Weights of a small mixture-of-experts language model, trained from scratch on English Wikipedia: 12 layers, 4488 steps.
Below are experts of layer 8 (counted from 0) of a mixture-of-experts language model. Rows are named up (a neuron's input weights, with its number) and show model dimensions 0-191. Each number is 50 + 10 x the weight over its row's rms, rounded and kept within 0 to 99.
Before each expert's rows: a language model's description of what the expert responds to; "comes after" lists some tokens at least twice as common just before its tokens as in all text. This comes from a sample of Wikipedia text that the model never trained on. Tokens count by the router's weight.

# expert 3
Description: Sports scores and results
comes after: "–", " 1", " 3", " 2", "-", " 6"
up10:41 43 53 49 57 52 57 53 61 53 46 40 38 54 55 50 52 37 36 46 52 68 73 46 49 42 61 55 36 55 59 42 45 23 57 53 47 62 56 30 52 52 34 60 58 42 51 62 66 43 62 66 72 39 56 45 44 38 43 40 48 40 37 54 49 60 57 36 45 50 56 32 42 58 34 46 61 57 38 55 61 39 58 43 56 52 59 47 21 64 31 48 66 68 53 43 49 47 40 33 50 40 46 50 53 45 60 48 56 45 27 49 67 40 52 37 59 31 50 51 47 63 47 71 56 54 47 59 59 52 41 44 61 71 48 46 49 51 55 47 69 55 59 49 39 53 45 61 40 29 26 57 58 49 60 42 42 54 47 58 63 49 62 42 66 60 42 65 38 52 48 53 49 43 48 58 49 37 50 39 54 47 37 39 56 64 42 35 50 51 62 57

# expert 19
Description: Foreign name fragments
comes after: " K", " Sh", " Y", " Z", " W", "z"
up1:48 54 46 60 59 40 74 52 28 73 39 57 51 46 36 49 49 75 43 45 51 52 47 52 48 32 46 58 47 46 40 31 55 41 48 68 50 37 40 44 37 54 42 60 46 54 48 47 64 44 51 48 37 56 44 63 52 48 49 48 48 50 45 61 67 58 38 53 42 38 51 50 60 52 54 57 49 35 52 57 54 39 44 48 35 59 55 64 53 71 55 54 71 56 41 51 46 53 36 54 42 67 45 20 49 31 58 35 57 60 50 59 61 36 57 53 61 36 59 54 44 65 30 58 51 30 60 48 42 57 43 36 51 49 42 49 50 39 64 39 47 47 36 47 54 39 50 68 35 47 51 50 61 69 36 47 45 64 48 53 52 49 50 70 57 51 61 53 38 39 58 45 32 48 60 40 51 63 52 68 34 67 49 69 47 57 42 46 60 37 39 53

# expert 14
Description: List line starts
comes after: "-", "\n", ")", "|", ";", " •"
up10:33 62 28 57 18 84 46 69 39 52 45 65 55 46 47 58 58 55 57 45 45 65 64 61 44 53 49 39 46 58 48 57 37 20 48 46 48 42 29 43 40 46 63 60 40 55 41 59 59 44 50 48 75 50 35 50 54 41 44 59 51 53 33 54 27 49 48 52 53 47 50 36 49 59 56 68 43 67 50 33 49 45 58 42 38 56 33 46 45 56 42 46 41 67 35 39 46 30 54 65 51 61 67 47 70 41 60 45 51 63 37 54 52 58 46 51 57 46 52 50 51 68 67 55 45 53 57 37 55 48 46 53 56 60 53 58 56 48 40 49 38 33 54 44 40 47 58 49 57 53 46 47 59 50 40 59 39 46 48 38 32 57 42 46 45 53 54 51 66 47 45 53 53 48 41 58 54 66 64 48 57 49 41 40 53 48 56 59 34 48 63 56

# expert 36
Description: Passive and linking verbs
comes after: " was", " is", " were", " be", " are", " been"
up1:50 72 42 55 37 59 57 66 37 52 56 45 60 47 40 52 47 64 53 45 47 54 59 53 48 57 57 51 39 56 52 55 48 43 59 22 49 43 51 42 43 43 47 64 68 40 59 51 36 46 56 62 54 46 49 56 35 35 46 62 34 56 53 40 57 63 56 39 49 43 58 50 46 38 57 46 43 54 44 76 27 60 33 52 43 40 51 46 40 59 46 61 43 56 52 66 65 52 47 51 54 34 40 52 66 49 65 48 47 55 49 61 73 42 49 61 63 59 36 27 45 32 44 59 43 71 34 59 59 46 57 47 68 51 36 37 50 55 42 48 50 53 58 48 48 37 61 58 50 64 48 46 37 35 51 49 68 41 29 42 56 44 54 48 58 62 38 36 70 41 62 50 53 50 44 35 50 46 54 38 56 64 37 25 45 58 49 49 56 47 48 72

# expert 62
Description: Linking prepositions and conjunctions
comes after: ",", " such", "ed", " known", " well", " as"
up0:38 60 50 44 59 62 43 48 56 72 43 64 34 64 39 42 60 48 48 35 75 43 43 60 64 30 43 53 48 61 53 60 54 38 50 48 47 48 34 40 52 38 50 40 55 49 58 68 64 64 36 51 44 49 56 55 27 47 50 50 36 54 41 60 55 50 36 42 45 42 62 44 69 47 39 39 43 69 44 43 60 47 68 51 37 51 51 50 40 52 57 52 76 53 45 40 58 56 44 42 55 50 67 60 65 47 49 60 48 48 39 59 58 54 49 51 40 49 53 49 42 54 38 41 49 38 36 51 57 65 60 38 48 49 41 39 58 54 62 61 36 30 53 54 47 48 35 63 57 55 39 35 47 60 33 37 53 74 46 46 52 77 41 38 44 67 49 43 35 43 67 35 48 50 42 43 46 38 68 50 46 49 50 43 41 59 56 33 54 42 53 48

# expert 12
Description: Personal name starts
comes after: ",", " by", " John", "-", ":", " and"
up1:55 55 41 47 36 65 53 44 38 36 48 29 54 54 26 41 53 54 32 53 60 27 46 59 19 50 48 48 39 55 62 48 53 32 38 59 55 33 35 41 62 44 54 35 59 40 32 45 29 45 49 54 66 56 49 56 36 51 49 57 66 54 55 47 59 59 44 49 44 58 41 53 55 53 26 62 44 67 55 57 63 65 48 55 38 43 53 41 45 54 72 64 48 59 42 43 49 40 47 76 57 48 54 58 63 42 43 64 45 66 58 56 44 43 62 42 63 51 38 36 52 52 52 51 39 68 53 36 61 44 37 53 53 55 46 59 39 39 61 43 56 38 61 36 48 52 37 46 48 40 57 42 48 30 56 45 50 62 49 49 53 53 50 51 55 78 56 37 49 55 50 46 50 55 48 26 55 48 39 66 59 63 51 44 56 56 46 48 59 48 53 56

# expert 43
Description: Word-initial pieces in titles
comes after: " the", " a", " of", "==", "'s", " The"
up1:53 47 49 42 55 53 46 52 55 41 26 64 33 61 58 56 51 56 48 36 62 69 59 47 38 36 39 40 61 32 43 61 45 34 48 51 48 46 39 33 43 51 62 42 45 44 47 66 62 68 46 66 32 56 59 49 53 41 26 50 54 47 68 37 58 47 43 35 47 43 69 40 55 61 53 57 52 47 49 48 59 61 66 37 38 37 42 61 42 34 52 48 50 60 35 33 55 55 45 63 60 61 67 36 46 36 67 60 50 33 48 62 42 50 26 45 39 49 41 59 49 43 59 61 48 28 45 56 56 64 40 59 55 58 51 40 64 50 42 56 45 54 41 58 56 46 48 60 59 41 67 53 55 67 56 50 52 70 61 51 49 42 46 51 67 54 56 50 47 34 61 42 54 58 61 56 31 41 47 41 45 61 58 46 58 62 49 40 47 38 39 48

# expert 60
Description: Prepositions of place and time
comes after: " in", "ed", " University", " at", " from", "ated"
up1:71 42 40 43 36 46 48 54 57 66 55 57 47 57 53 57 44 43 49 48 48 53 35 60 44 53 39 55 48 33 48 47 52 45 58 54 27 53 46 46 49 57 52 56 55 53 68 48 59 68 50 53 47 44 42 59 40 49 54 67 47 52 53 30 49 61 51 29 40 53 68 65 49 48 56 37 67 65 49 70 42 50 41 19 52 36 45 56 58 37 47 45 44 54 54 53 49 64 55 57 55 61 47 52 54 74 61 54 55 50 59 53 34 45 59 45 31 40 31 57 47 67 47 36 45 51 25 42 51 42 59 40 45 36 45 50 71 54 48 69 52 44 24 50 46 61 56 59 64 44 62 53 21 65 43 56 45 62 51 44 47 58 36 43 46 58 64 46 36 33 54 42 62 50 47 49 33 48 42 65 52 53 44 63 34 54 58 51 55 53 44 47

# expert 11
Description: Numbers and units
comes after: ".", " |", " (", "%", "2", " 0"
up0:54 41 31 56 60 57 75 56 41 45 36 53 17 47 43 54 52 61 49 39 43 62 44 58 46 45 60 34 47 50 24 52 56 58 62 30 35 63 37 48 48 59 61 73 44 46 53 64 50 58 61 36 49 52 62 56 62 53 52 35 52 39 41 39 54 50 49 32 53 60 57 59 47 53 52 48 47 71 60 56 53 40 67 46 67 58 48 56 49 49 60 42 69 47 44 43 51 58 53 67 53 48 49 45 39 58 43 44 33 53 30 52 54 44 50 53 57 50 48 41 46 53 46 62 39 55 38 48 53 43 60 44 59 61 55 55 44 55 51 50 50 58 52 41 51 46 27 65 43 64 39 54 35 50 41 40 51 53 39 45 59 36 55 45 38 58 62 64 53 53 49 92 40 51 60 38 41 51 53 37 43 42 48 35 61 38 57 50 47 54 36 40

# expert 63
Description: Table cell separators
comes after: " |", " 0", " 1", ";", " 2", ")"
up1:60 44 30 46 60 51 44 63 33 51 50 55 35 50 26 74 38 29 56 40 57 70 58 54 67 49 41 53 43 41 46 57 37 67 45 36 43 72 44 43 58 54 63 62 43 36 46 59 60 38 49 61 61 51 36 46 50 40 43 47 54 49 41 39 39 63 47 58 51 52 63 39 52 50 50 53 53 51 53 57 55 51 52 54 54 45 38 42 58 67 38 78 68 59 42 53 62 63 22 63 49 52 46 39 53 59 56 68 44 50 35 50 64 50 44 48 57 43 41 41 53 48 53 70 49 59 47 50 79 53 46 33 53 53 46 38 48 49 39 60 65 50 34 41 39 40 54 46 43 55 60 51 43 61 49 54 45 52 50 33 48 54 49 44 44 50 48 50 55 55 51 35 73 56 55 31 55 65 50 62 65 49 43 63 54 42 46 37 39 52 45 43

# expert 24
Description: Mid-name word pieces
comes after: " P", " V", " L", " G", " R", " Br"
up0:31 51 51 46 52 49 56 51 21 40 38 59 38 43 46 63 63 58 58 47 64 31 47 47 47 50 49 47 54 62 50 57 66 34 55 59 35 51 61 55 37 42 53 57 55 41 46 40 43 56 51 38 44 73 57 41 56 49 63 51 42 31 61 37 45 64 52 42 51 52 74 53 55 57 54 44 51 34 57 54 32 51 47 49 42 34 43 44 51 46 56 43 58 64 29 51 55 38 48 68 33 43 45 60 51 40 58 50 58 63 35 59 50 49 54 30 59 38 49 56 44 60 24 68 58 62 37 53 44 63 54 53 53 41 51 55 53 32 52 70 67 37 44 59 52 63 58 49 63 39 53 38 35 45 64 50 48 65 45 51 73 40 50 33 54 46 58 41 47 49 48 43 63 44 67 58 48 49 59 58 59 55 49 37 24 50 49 46 43 52 39 51

# expert 27
Description: Capitalized proper-name starts
comes after: " the", " of", ",", " |", " in", " at"
up1:45 45 65 38 59 47 57 52 31 65 33 54 65 68 38 64 42 40 48 67 56 48 55 67 55 51 63 40 43 63 42 45 43 57 49 56 31 57 60 33 47 48 55 68 54 64 45 63 60 45 50 54 47 46 43 49 59 42 48 57 37 46 54 58 64 59 49 67 46 48 55 48 49 45 36 46 21 42 55 47 34 32 48 47 48 37 40 63 35 29 59 48 66 53 49 48 46 54 66 68 63 43 59 56 37 48 30 47 45 60 33 59 40 42 40 37 65 30 63 42 44 61 46 42 52 48 46 54 50 43 60 29 65 54 37 45 54 41 50 60 54 47 40 61 53 56 33 63 51 51 44 49 37 53 54 59 65 58 54 68 43 38 48 40 57 55 44 42 54 33 40 44 48 54 53 58 38 63 52 47 30 44 55 48 65 51 63 41 49 67 53 59

# expert 51
Description: Abstract word beginnings
comes after: " a", " the", " an", " and", "'s", " his"
up1:63 52 50 61 45 45 50 38 49 52 51 44 45 43 43 67 42 69 40 63 51 43 67 54 63 69 49 49 42 31 43 64 35 53 51 59 27 51 36 44 50 52 64 63 48 45 40 71 38 49 47 48 50 52 47 47 62 56 43 50 55 48 46 47 52 65 34 52 40 51 47 66 47 66 43 59 44 45 41 51 55 79 49 34 38 66 54 57 26 25 60 50 43 49 44 52 59 49 52 50 56 50 41 51 63 58 71 57 48 53 34 58 53 59 51 49 40 53 62 66 36 50 43 48 57 45 52 52 54 48 69 49 50 45 50 52 57 73 81 44 44 47 31 41 52 62 48 58 47 60 48 42 33 61 45 37 46 57 64 40 59 46 25 26 66 56 39 48 48 43 59 42 47 58 56 47 48 58 54 54 61 51 44 33 45 49 51 31 46 54 64 55

# expert 40
Description: Table cell numbers
comes after: " |", "\n", "|", ")", " /", " 1"
up1:58 64 33 43 51 47 44 67 47 69 35 52 45 32 49 51 60 37 46 46 55 54 57 53 48 56 42 26 58 72 58 45 60 50 38 66 44 46 40 50 54 37 28 41 45 58 59 59 40 53 52 35 47 54 63 53 56 51 56 45 62 56 53 51 54 47 38 55 33 46 56 44 44 44 63 43 41 28 50 69 44 46 38 61 41 43 64 47 56 47 53 50 58 76 45 42 45 64 44 36 54 49 45 47 45 56 38 56 42 46 38 40 56 55 49 71 26 46 51 44 49 64 39 66 49 59 46 44 56 64 37 56 51 56 43 48 60 54 50 30 49 56 43 65 36 67 39 36 47 49 44 42 66 51 38 42 50 54 53 48 67 44 27 60 43 63 71 46 49 54 49 61 48 59 79 44 42 43 50 66 65 50 55 42 44 62 32 48 50 61 62 48

# expert 52
Description: Non-Latin bytes, parentheses
comes after: " (", " ", " un", "\"", " \"", " ="
up10:58 61 56 36 36 59 48 58 48 49 52 50 39 27 36 50 58 30 67 46 50 63 61 59 60 43 57 32 63 62 56 35 46 41 52 53 33 54 50 32 44 48 57 48 54 50 46 44 47 49 60 48 56 44 66 51 50 35 58 21 64 51 62 35 50 43 40 61 28 61 39 54 65 34 50 60 46 47 45 64 69 80 47 65 38 67 50 58 46 55 49 59 34 64 54 53 71 43 53 50 51 48 47 40 48 43 50 33 64 58 58 46 60 52 60 59 41 51 45 31 36 48 50 42 32 41 53 46 48 68 41 57 50 59 51 23 53 49 55 35 47 55 40 56 45 48 45 40 52 47 54 55 50 53 47 64 56 52 57 42 52 53 69 51 40 50 74 51 39 43 37 46 47 64 59 63 52 55 49 54 46 48 44 57 60 35 40 45 42 37 46 36

# expert 37
Description: Mid-word fragments
comes after: " D", " d", " T", " t", " l", "D"
up1:56 69 44 37 58 53 45 55 44 66 67 33 54 25 52 45 56 32 56 42 58 47 47 53 50 52 50 55 34 49 55 47 60 47 51 40 44 54 55 54 48 53 51 39 60 38 53 60 51 37 44 51 65 40 65 44 54 57 52 41 40 42 68 40 48 60 40 55 43 50 45 32 66 49 52 34 66 37 39 64 49 41 49 41 48 46 24 52 32 64 48 57 55 49 40 66 43 38 46 51 47 49 46 45 52 51 68 49 59 56 59 42 57 61 52 51 77 46 40 43 50 74 43 55 32 59 41 43 50 49 55 51 64 57 34 58 48 55 40 57 41 64 49 54 58 63 40 52 31 50 36 52 38 51 60 49 47 63 41 52 62 51 39 49 30 52 57 46 62 39 27 36 68 49 50 38 51 48 56 65 79 43 55 55 66 63 65 50 48 51 40 69